config = dict(
    n_layer=11,
    d_model=192,
    n_experts=256,
    experts_per_token=8,
    d_expert=48,
    d_shared_expert=0,
    activation='squared_relu',
    moe_layers=[0, 1, 2, 3, 4, 5, 6, 7, 8, 9, 10],
    router_score='sigmoid',
    normalize_top_k=True,
    routed_scale=2.5,
    balance_loss=0.000139,
    balance_bias=True,
    router_cosine_scale=14.0,
    n_groups=4,
    groups_per_token=3,
    init_std_router=0.0136,
    lr_router=0.000697,
    n_head=6,
    n_kv_head=6,
    head_dim=32,
    vocab_size=2048,
    norm='rmsnorm',
    norm_place='pre',
    norm_eps=1e-05,
    positions='rope',
    rope_base=500000.0,
    rope_fraction=1.0,
    qk_norm=True,
    attn_scale=0.193,
    tie_embeddings=False,
    parallel_block=False,
    extras=['capped logits'],
    init='normal',
    init_std_qkv=0.0242,
    init_std_o=0.0,
    init_std_up=0.0242,
    init_std_down=0.0,
    optimizer='soap_variant',
    lr=0.00296,
    beta1=0.95,
    beta2=0.99,
    weight_decay=0.053,
    lr_head=0.00697,
    warmup_steps=50,
    schedule='wsd',
    decay_fraction=0.918,
    decay_shape='linear',
    final_lr_fraction=0.05,
    batch_tokens=65536,
    seq_len=512,
    doc_mask=True,
    train_tokens=287200000,
    steps=4383,
    dataset='wikipedia_en',
)
Below are experts of layer 2 (counted from 0) of a mixture-of-experts language model. Rows are named router (the router's row for the expert) and show model dimensions 0-95. Each number is 500 + 50 x the weight over its row's rms, rounded and kept within 0 to 999. Numbers have three digits each.
After each expert's rows: "comes after" lists some tokens at least twice as common just before its tokens as in all text; "mostly gets" lists some tokens that are sent to it at least half of the time. This comes from a sample of Wikipedia text that the model never trained on. Tokens count by the router's weight.

# expert 35
router:515554429555485568485537470518467477428445594507499474514519585579541608517499492437528503449488533515545500458506546504529559479514555573518477472438477484479540491475532550506515570405504478444536564527529476476428541507544480547461421516520529457438471386496512519423478448475502586441
comes after: " ", "s", " (", " pro", " mi", "app"
mostly gets: "£", "Š", "±", "<", "duc", " la"

# expert 83
router:625510483513459410498539410489497580568435565509464509429520521487641428537519566448460549537444545519541540630470530625501484560531518469531449514454525490538511593500519535495499500482507555439525516562577557512458478487478520502516514562502539461452483554423523546556513299521495475536
comes after: "s", "ed", "es", "ing", "ation", " such"
mostly gets: " or", " &", " because", " until", " before", " after"

# expert 68
router:515464504509501438471484448433483523542486507531442470469577511513379549420453569584427473443497509584442479476527535560501501508448480493507513496499470491571509600609497537488600499442498442390496479502474559466503545497601495565564461503455610530532455467520483481389476475524496475491
comes after: " |", ";", ",", "-", ".", ":"
mostly gets: " Ya", " So", " To", " Y", " Sa", " —"

# expert 28
router:529499439518519532483588445519466563476531451534528602510559508522562464579494496384435547473511532534472480574437576480526485531481506504485543540488457493586550532527523524525474376504509508524495557449477515431461487451482501548524466496549516434445604439484485488481517448513518449556
comes after: "s", " b", "\"", "ation", "ing", "es"
mostly gets: " city", " century", "),", "year", " period", " war"

# expert 166
router:569520444501491462540479535372482528550462533473440454571480564451522496543452593522506522500466560493518478566525573522569480465490479516413557518512478491455566479537518573416416570452519523488475499431444521465464455442523380526445545458533559500546464484582462421416497561562538495464
comes after: "S", "C", "A", " U", " A", "P"
mostly gets: "c", "F", "BC", "C", "V", "R"

# expert 243
router:506531528479492528482501460467439512490440456501495542399496512469536466486540517487518531560502520519522554525527563497591486535567486550581456469554463490473491592487426598510519488423399395548474492515459525541485479488574436526471466517523557449483472525577443507450474513507521507437
comes after: "\n", " (", " ", "==", " \"", "==="
mostly gets: "•", "|", "@", "Re", "=", "R"

# expert 94
router:554452492495564442531475454579396552486472553503443515550443580500560584515487494538525441476475502570457437448438460508541505537548550524508470491471465480561507551621499514420489485494447413418520512494438440376445556603578546512611448498581562471511484517598432462467468428490495591520
comes after: ",", " ", ".", "ing", " and", ";"
mostly gets: " all", " km", " commun", " it", " Class", "‍"

# expert 207
router:567507497511479479444512396444453578519529508487491497566399508500505457582532534476459494501522453523496470496533509571580524428471504474464512540511545487482450581488538532625563488503481459359469546573628454415462454456435551571606569541666559546525523529526572516507500430553596420555
comes after: ",", "u", "t", " well", "in", "man"
mostly gets: " and", " or", " &", " but", "%", " than"

# expert 159
router:638558474470477592553496494564477532518567511539461532561600581537477462527518504478482534507440501504583505555439517478551463395483575532534464514473437534468477506576539485415464524404490488579417515507465573475490455457548492492489521540529516420500480506487532499443496501510451475512
comes after: "-", " B", "\n", " (", "B", " R"
mostly gets: " Ber", " Order", " number", " Mont", "&", "р"

# expert 87
router:431461542484523490473566457450454478412433592457411521520438502437527493502447504446419574409489543533540389514452508577532490485571447479492525503472453501556458525526465511542440535548533518510487552501492522472469538508512409551594539438451483444511619420538424616435492497570533515497
comes after: "s", " 0", " 1", " 4", " 2", " 3"
mostly gets: ".", ").", " =="

# expert 128
router:540500471511463483515513463554459549510508523601532460475542566409517548450485531518413475471494556524470453496482540471502471500433487458499633453467444527527486548553411454507537530472461442557515430551471592499393442516544387530518417517563574491562442456532473452425444511599528496484
comes after: " |", " the", ",", "-", " N", " I"
mostly gets: " I", "I", " O", " Y", " No", " U"

# expert 81
router:568449549431414480493575471437475453518548568552587522443597585498493485432511516534489552473391532450525484443443487568486525565498475507443508456477482522448493607544482509463515436488444494537490585587472484394382508411593513450496515515409529541508462475462472450456491447539472575487
comes after: " |", ":", ",", "-", " of", "|"
mostly gets: " (", " N", " Ba", " (19", "_{", "("

# expert 148
router:613537503433535483463495495458438581538522512474509538445447545517564495518498532485493496514463481578426490493419510527540469596574529563491546514517395524504541601539570486528544419478438459552403470574594457493473386605507498575518423525489515464466513430509377505539491426529476549525
comes after: " of", " in", ".", " to", " for", " on"
mostly gets: " the", " an", " The", "The", " its", " their"

# expert 244
router:561537496539492513521501407451509510508501590503440513507514550523495568504480446463527454461514572505468408552482463603543391535553435583457536503460463496473500528591562458517521542468457447472505386519519573536453506481511518538517499501569519475546555548538411492498456460551540381466
comes after: ")", " ", "\"", "%", "}", "al"
mostly gets: " located", "/", " River", "\\", "~"

# expert 53
router:522522518508542452519492452426439549495460448436493461487520519485453499468517552542399502444467514570520487486463504539525455500532485430541534542448480520559553459573451481499560453417437390428471481519467582483424401534550491537490531547439614506479411504495467447457519477519406497418
comes after: " |", " the", ",", "-", " of", " The"
mostly gets: " Pi", " Sa", " O", " Ta", " P", " Mont"

# expert 59
router:545519450517528496429550469490422497432510532419521485537454461606620548445498459527529487503522495544598549468580538520569521521478508497449572446460523490541550537523537509386515481428499503433535433526506476456477498395476470557495449535525569478510374479490432365451467429491447477515
comes after: "\n", " \"", " (", "==", ".", "==="
mostly gets: " L", " part", " ch", " end", " qu", " run"

# expert 44
router:523541492484547554520514527504473510491512504513458476564567555447544434474475516480535503486516554526507492408509495501523500525538436546453520524475452533359533519413403532418505559475568458518447531493485435412460470443580502524468484616522616516438462506509477563454497521461516599541
comes after: " ", " (", ".", "–", "(", "_{"
mostly gets: "[", "α", "ا"

# expert 93
router:485553481425471510414567531535505569482580530463475520419541505433553539504449554491509539493513485449498532540534457508505470567540486591422494550486484586565509524478462314546468527549424559574412484531508563584490503480512433526469532458483446518531500467484454489454441524525455502518
comes after: "\n", "'", "ri", "or", "leg", " On"
mostly gets: "Personal", "|", "---|---|---|---|", "Career", "History", "|---|---|"

# expert 66
router:560456452458437409515516396461457486472500429535513463508541588545507541474465520547400502441456480537509495408462504476560418553585463533513530537414493536524521592559542493409621551382486472564586494548458532511459431544559509567541439546476560451470503465582507438425457421515426542447
comes after: ",", " the", " |", " and", " of", ";"
mostly gets: " Ro", " R", " Ra", " Ma", " Sa", " Ab"

# expert 221
router:496583471530481472621504564519482511417537480588497505497504500455585447548472483526536490438498593483623564509495568462526491450541496496387415426448455536573581573480552484482465472493531567415448480430498430520455467507524487464528524523540597603548546445465497500418551464551408551467
comes after: " the", " a", " and", " to", " was", " of"
mostly gets: " de", " d", " co", " di", " mo", " bo"

# expert 121
router:417480507557458517469562526408496438460501433533465570483549542510332446478521596517462500506495515581509515536512497524452425524517544497583458512454412564523477581555471501500462593478530493448454429485447436498518572496574522489513514605542570470437432434515596489485497468518442495456
comes after: " S", "s", "n", "k", "c", " K"
mostly gets: "ja", " Sha", " Ya", "ta", "j", "la"

# expert 54
router:606532448486572522560491531434483502447603577464532543479496506454522611533488493548528463413494485471509468588430558584470393484469499565523524418432483475418522468543479414464509506486515456474468525462423564538401469628589536590490557496507469481512640486587454493432508424491600466505
comes after: "\n", " |", ".", ")", "==", "==="
mostly gets: "\n", " based", "″", " also", " built"

# expert 0
router:516509451490525462500498487503482586543552469510557442488541496531511483492431487451440562522509472471454544449442559533542427587617497473482495464460446563498495550483493447455527465476402445519414449584545513468458463537506508576492539466490528489385486442457462389524426460528458496490
comes after: " of", " in", " for", " to", ".", " on"
mostly gets: " the", " The", "The", " its", " a", " another"

# expert 84
router:546507565535460501488541535547464569495545569584532492495502481610514425504478436426445584527528522485424551463530543609471514539581501419488480468495441552502507488503556555482516520535446540472469473590626517493487465487510472517504451485561570527354498417451504513503448462515495508530
comes after: " of", "ed", " is", " was", " with", " as"
mostly gets: " can", " not", " would", " could", " will", " only"

# expert 216
router:515506480376526563444520472503405512445601545437424506530526545463522545514552474420584469585490554407512539554442502555382394552512549519442482534540439527492490543472495481546535527505435525556410387532549562514474491452566485564458429525549563493516556513465500480482537471622431437527
comes after: "\n", ")", " list", "%", " Team", " List"
mostly gets: "|", "---|---|---|---|", " =", "====", "===", "Personal"

# expert 247
router:584529475504410542395476501493458497457515562478486514468442566530582431584460461436516479638513547402529583593487479506501516460553473564520565501482416502476542551507472480493485541451430526521455479547512466475466466526558514596500448497552511465451491471469469537494497445491531493526
comes after: "\n", " ", " 1", " 3", " 2", " 4"
mostly gets: "|", "=", "|---|---|", "-", "---|---|---|---|", ":"

# expert 197
router:484622464488471551483512498494481493465519532538545513455503474621486482497544479552577540477479445546593554549547525538526613482507526547518438504497488469464532522529525524485508502457383499460510473559535546508392428462611481538441438536598595478472424412548463457484479443447445509453
comes after: " (", "\n", " \"", "==", "-", " "
mostly gets: " st", " h", "Re", " w", " d", " f"

# expert 86
router:445473460507540551595531392406464461521540446484455471538541557445463418480547472493492484469504493479496515559525461452614384582545570478430436466405451548543538488451541483484437509518533613571573482541465455379485535584565425553483520522484598492489537494496522516478554573552521491436
comes after: " E", " D", " G", " De", " P", " S"
mostly gets: " Re", " Per", " de", "é", "ul", "ü"

# expert 50
router:472538469495423467416567524519521567508541412467491528542625512417457450525512545530532513486517497480425467490449431552557501488515621472550529494377479460543551433516516436454412615391455515517579481549555583424471479411560521519487569484510514520473511551472428498481609531539500486467
comes after: " F", " B", " W", "B", " Ch", "F"
mostly gets: " She", " York", " Wal", " Her", "In", " Bu"

# expert 193
router:500523494658507512515527427461448473539469528439523465500514567435488513496441560548520505482580514496475473525453506544489465435604488532478511562447461486570487546530385479496559557444508559521503497567493558535445551402621542544524524512530584513474381545377498463433409479481500499476
comes after: " |", " the", " and", " a", "|", " of"
mostly gets: " South", " North", " south", " north", " West", " New"

# expert 1
router:593495491524485517485504426436446595418502570456444442578465544437500550497469441371522524520490517473522460542500475543497444488567489570558547474571447521522536447431526496564449559504483465477388511534449462454518482474548510554511451569519477501528535508559504489488507526568469473510
comes after: " 0", " ", ")", " —", "%", " 1"
mostly gets: " |", ";", ");"

# expert 138
router:562527498501449547531487492451517419489559616381529496474414536455535469530510526457490484488552458511488503491379494498622534503598648593482556534419518510513461565498418449517472566493519524504440518527560483583408555427519477514496519518506518476461440484571413445431449429463501534480
comes after: " |", "|", " the", " was", " an", " his"
mostly gets: " main", " gene", " "

# expert 96
router:550526413509544418450567475539469451403405606577521471453506513520606516505525478389518520553493465498440608480424528541570553564519487509464487482453459478515570532521527483562529547427444573497465460537573492625486457412480523535530473517482484505407431446416505496472519471516395527458
comes after: " re", " f", "s", " d", " de", " to"
mostly gets: " record", " open", " develop", " hold", " match", " take"

# expert 246
router:462508527459444512479604453348520523483456557505500463505476609415473467531473605480539490474457499523529530590590476568458457499523418512547532506456461494444564470476498540453440563487454429480522457489447570491469543441608357580565512446528546513546472538516482418415472529572570435488
comes after: "S", "A", " U", "R", "C", "T"
mostly gets: "BC", "X", "K", "V", "&", "Z"

# expert 249
router:549512499517486570447475471511443542392529501449474526559477527413548526546483493411494518466522518438537533517456523495551573490551584601494532508529533573609511519501508530532443522511504496581404508450536519514493474412533523510445483589455505507544593448560523483472504515552489487438
comes after: " 0", " ", ")", " 1", " —", " 2"
mostly gets: "---|---|---|---|", "|---|---|", " =", " |", " married", " Location"

# expert 133
router:591571443447502507534499532591532448402497450442433589506578563487494438508521534493479624411468585561465524567403502527538507551472614577541512489497444499530485548547564543430510446466480476575462482494570568420450443470597546618506519541593478403510512534488507551506554509502481496514
comes after: "\n", ".", ",", " (", " B", "B"
mostly gets: " what", " However", " under", " same", " ==", " both"

# expert 111
router:516468567495540542453500428454464518434432474461464614469491548511482562545417531542413575397442536570581511560489463504614447452496557485539498439519504425560509437535408504468442599504495523506513446507520423534520516552590532533553525520499465479464506462491475432520517521570540550434
comes after: " G", " K", " g", "g", " Mi", " Ma"
mostly gets: "d", " Ad", "ad", "iv", "ud", "text"

# expert 190
router:508570454535523494435592501509431436457503435567483484455564491585606404563482403502482633482527527535527501514493517521511477589471602588584531474455448527626512552456542564509475456492418618517483382540518533541564541551474524571477505487464543467484466525567567479502491473518539482524
comes after: "ed", "s", "e", "ing", "ation", " one"
mostly gets: " in", " for", " on", " over", "→", " near"

# expert 92
router:428649452401487472479519451512490505490515539552528518469528498561467506593507532414522514611482519444456469417496588465481578520582481471454583513502431488528564464458457475525414408476438530522485483519557535496484527431549535519631452509527431433501603506479432438471475409471500522520
comes after: " f", " st", "ur", " part", "ent", "t"
mostly gets: "ion", "ense", "ism", " home", "ful", "ification"

# expert 146
router:510519529603514519515534471482466404502571533445524562506478577521537480494467485464525549514540564434506502510490534506503504539553592541518505504429463483444549488423396526405539436504532530579464567610455541522419506446541589510499537475417559456544378469504477498461423446521451529562
comes after: " |", "|", " was", " /", " an", "\""
mostly gets: " (19", " (", " (18", " ", " (1", "("

# expert 186
router:450532495457407485456582485497544546486477468476481491482388595486434468574455606480517431563488531398463513567505425484470508555499545557477489489485414561529566396589532538511396584605497494361533391432524514469467559528536439441536537428392489460532495510585482470486503473545586588483
comes after: "s", "ol", "ar", "er", "or", " Mar"
mostly gets: " States", "!", "ness", "ley", "ress", "ense"

# expert 109
router:522561440513505591434481502546486530453537526525434544491535477504573376513529454442516532487384489518451547561489538590538592564505487503531453562494531510601521528432512435524501489549518482545383497498425510496431449588537454618533474528556427467459533412540499472479526500546496423507
comes after: "'", "s", " he", " it", " It", ","
mostly gets: " was", " is", " were", " had", " has", " would"

# expert 73
router:495457551480443492521577477478446549492523560541498442498484547426502455483507552502530544412521509530524497535598478498521442503440464527440527545505444518441522514498509519450474568486497371517494452502440567466455513454571440544561534497563590474526461519571461376467384536516416413514
comes after: " (", "T", "S", " T", "-", " U"
mostly gets: "Z", "J", "R", "K", "Q", "Y"

# expert 65
router:519504573476430480422618505543441590536506476539476526495486573459474387542479480496474445478514554502495510515425484545564482542556523486481498497449434618554509532528520492503434459499455498476561570492571546503508583551502537521637479493510508458611492476447585512513399498550530523464
comes after: "or", "on", "n", "tor", "er", "it"
mostly gets: " School", " Court", " America", "ary", "cy", "other"

# expert 160
router:346542509395480489475616436456493438611507417461400516399446484548476617483533497489594506548482562457508442480594526511503473576456512396513451505491430512480519581500426569520402510541538456410422525490464483522469516522433462517506547548432587477529472541476556559463459452544433491476
comes after: "s", "an", "li", "ra", "a", "u"
mostly gets: "za", "a", "ana", "na", "ț", "ş"

# expert 220
router:458541465492518487470553470469483499489452468541526581446538569515567486555556567511546662408467533478526495515529404641510472457513576598547523509524430498494453477464559542549505449457478550528522450487544550520520444517473480488478497514562555447549508484464406451435482499540529492464
comes after: "ed", "s", "ing", "ation", "ated", "ment"
mostly gets: " in", " of", " from", " during", " into", "In"

# expert 43
router:431558403502433458441562512503474511478489567577474470522446497518458549585351470476509538503518613478476527461470533570515451542520568571495467552525407508529443492497513532497517506598395503447522491521524520367491457534524515519536572451540511443411473557483413495503485500513501449534
comes after: "ar", "ri", "or", "r", "ir", "b"
mostly gets: "rom", "ward", "position", "lock", "ry", "ull"

# expert 132
router:388455484549432481445649472425500512482598389505436546479518505490496522595404499507475492465614518505517515497550507552511453430472542527629519496500440481487505450481418495597477453605485457460460470486448500415469489540570537540516562513441541508426532578513540586491483431569571529469
comes after: "li", "an", "il", "i", "la", "lu"
mostly gets: "han", "dge", "ke", "ki", "ker", "ō"

# expert 27
router:509482483409368479498538542538472438531550444550437453556441513505531510562467570455557592479465503553524491538536507596366469481430569457551457455525489482549502556460473389532433472513488531451561438595631511491524385473512518590564499536501517492473480478471441466514523446461529455496
comes after: ",", "s", "ed", "ing", "ation", " University"
mostly gets: " of", " to", " about", " that", " against", " from"

# expert 169
router:505537521496415504511552429415471543537532492473449493475528538556440534495479474548406502494481464548478322505470456548583459486537396435591537525452513558461488497500477510499538513473495504429537572501423528461477473493534399532583480564488508479434471527563497553456474470536498512527
comes after: "-", " |", ",", " and", " of", ":"
mostly gets: " Bo", " Ber", " Da", " Ben", " Lu", " Mont"

# expert 51
router:564548423449472564456446510514454491446496529469521448457470463496516488571506464389499481523417495366515481614595481498496509490571526597509544552532483527534448489562515411504531555469399475588430558538448421499437421578528403503535576560484481461545503468575488528515465392538430500471
comes after: "s", "ed", " it", " It", " he", " which"
mostly gets: " was", " were", " are", " been", " became", " has"

# expert 17
router:469488543416435527474562482449489562589521430431489525457474573469478498505499460497525497466513522577511469408533508535436474519509521573451510569455429497461514574524388515415472468498550539444458519398472554435495542516466425487487502547399500517420501532434473536430522476527596575558
comes after: " |", ".", ",", ";", "–", " ("
mostly gets: " 0", " 10", " 8", " 9", " 6", " 16"

# expert 135
router:514495549445446509494669499471476543513464494507447554529409546458483413563461575510458522430441564478519518567543388556582481481507647518490515516454413472484533452542488498458430585473455548561529476471518510449435489477594507480580563495538539493563518452499475490455436499572551487471
comes after: " K", " G", " B", " Ch", " M", " Mar"
mostly gets: "bert", "č", "ø"

# expert 161
router:539478525491521557479527506482504491461465511502543565533550502373544501465470631487458587360503538572527523540527449574517423568492548524482547488447401553516473555534529522448434635439475417471504418500467491487440473444565377504497480528496525458541528462561543462473464504474596498406
comes after: " C", " N", " S", " R", " K", "C"
mostly gets: " R", " Roman", " Dr", "r", "R", " States"

# expert 188
router:585484449470370417466530475535473468485492468483446608561466518504485493575477529511555504462478467537580529588519557667536510435555526496504499394486493476492489585572475467476514507521488398429464430494479492428442460403434536585513481582537493481416577504404437534504470396493442435584
comes after: ",", "s", "\"", "ing", "es", " due"
mostly gets: " and", " which", " that", " &", " but", " who"

# expert 195
router:541488467526516533492469478534488544551570649547526512491495536554579529504516542451503504531563489572416459576477538482530579462442529475508457494520518524514534535482494481496485450393444528456391463577494497563426485490482493550514455424636472515496483484505498597494471486535471506421
comes after: " ", " the", " st", " an", "t", " ex"
mostly gets: " also", " most", " all", " some", " high", " well"

# expert 7
router:506516458530556485410496502486475506577452515483521567508487539516451548541522631498501550416498487467522569497517527493414559473499476546432507530439486481481586449577488473548484563486442525413466454465379468576508459496519478480491490536420555487474423343519514498492475391505504497484
comes after: "s", "u", "us", "il", " ca", " in"
mostly gets: "iz", "g", "ç", "gh", "q", "ğ"

# expert 206
router:613589458472431561476491523560453582517443438463567508427566550539545528438524523522496574553526446563569538420512520473645579466428588548478519514494565487563551540413455530559453513468432488513497489558534562538447516511519508555456481558553518500447506432493494495486445465452447523441
comes after: "-", "\n", " (", " \"", " ", "|"
mostly gets: "In", "After", "|---|---|", "On", "Re", "The"

# expert 165
router:436513488556454612469466510503572540466498537568459503463558481521416504449498565475516522402473510571549478434395515443441472472567415478454579443451432481369503541502543544437532492462466541434512526607513488458412516455548423515537503576534553450422494410408479516451531419471514452470
comes after: " ", "n", " b", " d", " V", " f"
mostly gets: "l", " N", " ma", "n", "r", "Ö"

# expert 91
router:527485386485522532549457504514521478439556540423519480569513504550460530491479436446533486543531467508489550470558489466567494514444477450511470569454478505465465476449448542437570365480527579458548455528576447517433479568520441530557424570469468494423547399551473546473483404499541443518
comes after: " st", " ", "t", "g", "re", "mp"
mostly gets: " g", "cur", " gene", "equ", " car", " Car"

# expert 24
router:533477516500470420442565527455414529579495554529550606454546526443481518536460477497531455394469442549585527569531513581466490489528534424476527463491488493617547536465416475511529537534454526502522404538476512461511436515496481535501461484447535491590483513416455545520551457503599437481
comes after: "s", "er", "ation", " University", "ment", "y"
mostly gets: ",", " of", "ies"

# expert 52
router:629502374427498571440478465567499485453513592472488525523505448511516512536511421434500539496413476476452534608585595493495556539481474515522512544485468544455544527405497520483545521572462459561416513489430480481401438568512499609577438542609408386468485526511437433472503442488478535472
comes after: "\n", " it", " he", " comp", " It", " which"
mostly gets: " were", " are", " had", " been", " was", " later"

# expert 155
router:543572531421476469512440439451453560449562452467511442508445508603476485529502616594468548466483486527471495501441470508506452469579476440569498460382511520479511468548503486466573404386457446531525496471499494450490495556578522496484503581419524486396535513415510548452531459500369517379
comes after: " |", "-", "|", " the", ":", ","
mostly gets: " Bo", " Lo", " Lu", " Win", " bo", " Ber"

# expert 76
router:483496493474449512481572478528510482488539500498494461506484408476454513525395490485484562448481518607479493556616558504518402525523448462540502538528408477568462523506450492494538452473475573484485474518578530543442468662482466512497442511419427441453510397504593480493500466602495563438
comes after: "ri", "li", "re", "vi", "i", "gra"
mostly gets: "dy", "er", "d", "do"

# expert 164
router:511457508439444413438544435491469553460447459485412575530468594482580390545528466465551543528553434523553560542481552573495465492492488524489529471529492481435476511519447564479496557439488471565473480628456455478493517482507548598576461536434568491419557481511497535508533416545464495510
comes after: "\n", "s", ",", ")", " such", " Born"
mostly gets: " and", ":", " &", ");", " including", " –"

# expert 231
router:544604485534536615599489500503464518431451589535483572548534562490487472533451550488437519483440505463479455471448552530531462479515591501424629470458487559455563475392505446442427641414501475504580501499479492495461556423602559608507562535582511450675493551500459443452500558576500492475
comes after: " C", " T", " F", " A", " U", " N"
mostly gets: "&", " Mc", "V", "Č", "ill", "BC"

# expert 89
router:580520460538462487483499508531442503421524427497549493491435505539457622471524505476535514416498541464504565514530577492534463492534491515508484525454470477422500538486525447514501492559509590572459504565467499461472503509537475577487480587577549478436518455541481510507510496499435496386
comes after: " ", " p", " se", " b", " pro", " P"
mostly gets: " tri", " do", "re", "ri", " po", " Ri"

# expert 208
router:527611357635422592533481518507454562446491484544467408461535524512572522485430415478600532548507436548559444419461555519532464457533465519492468444497460469593506500479593503428513522499508499404501587548484540487469503494601518538508445548487631464349526468512549556435486464515481527522
comes after: " ", "-", " a", " d", "'", "/"
mostly gets: " car", " we", " Da", " wh", " w", " live"

# expert 141
router:581511537464543509434561495496466659518575496439483552467452525521544440517483529429557515538516435489464545518431518593543492546600543489506456482438463527478528580504525431514530403531463411539436519616544470517525445521519523475565393472578481499443492483526385491485432459524464490521
comes after: " of", " in", ".", " to", ",", " and"
mostly gets: " an", " The", " the", " her", "The", " This"

# expert 229
router:463523449534404436499551414468460502454477518546488456454393460491565459581506527526543652456471550504526458529463476550431531481514547582559502491490466513618480505499507611530506435435424576488436519540492458543500449536511514531525449510552443458388507450569540462438503430519598483499
comes after: "ed", "s", "ing", "ated", "ation", "ted"
mostly gets: " on", " in", " since", " into", " during", " before"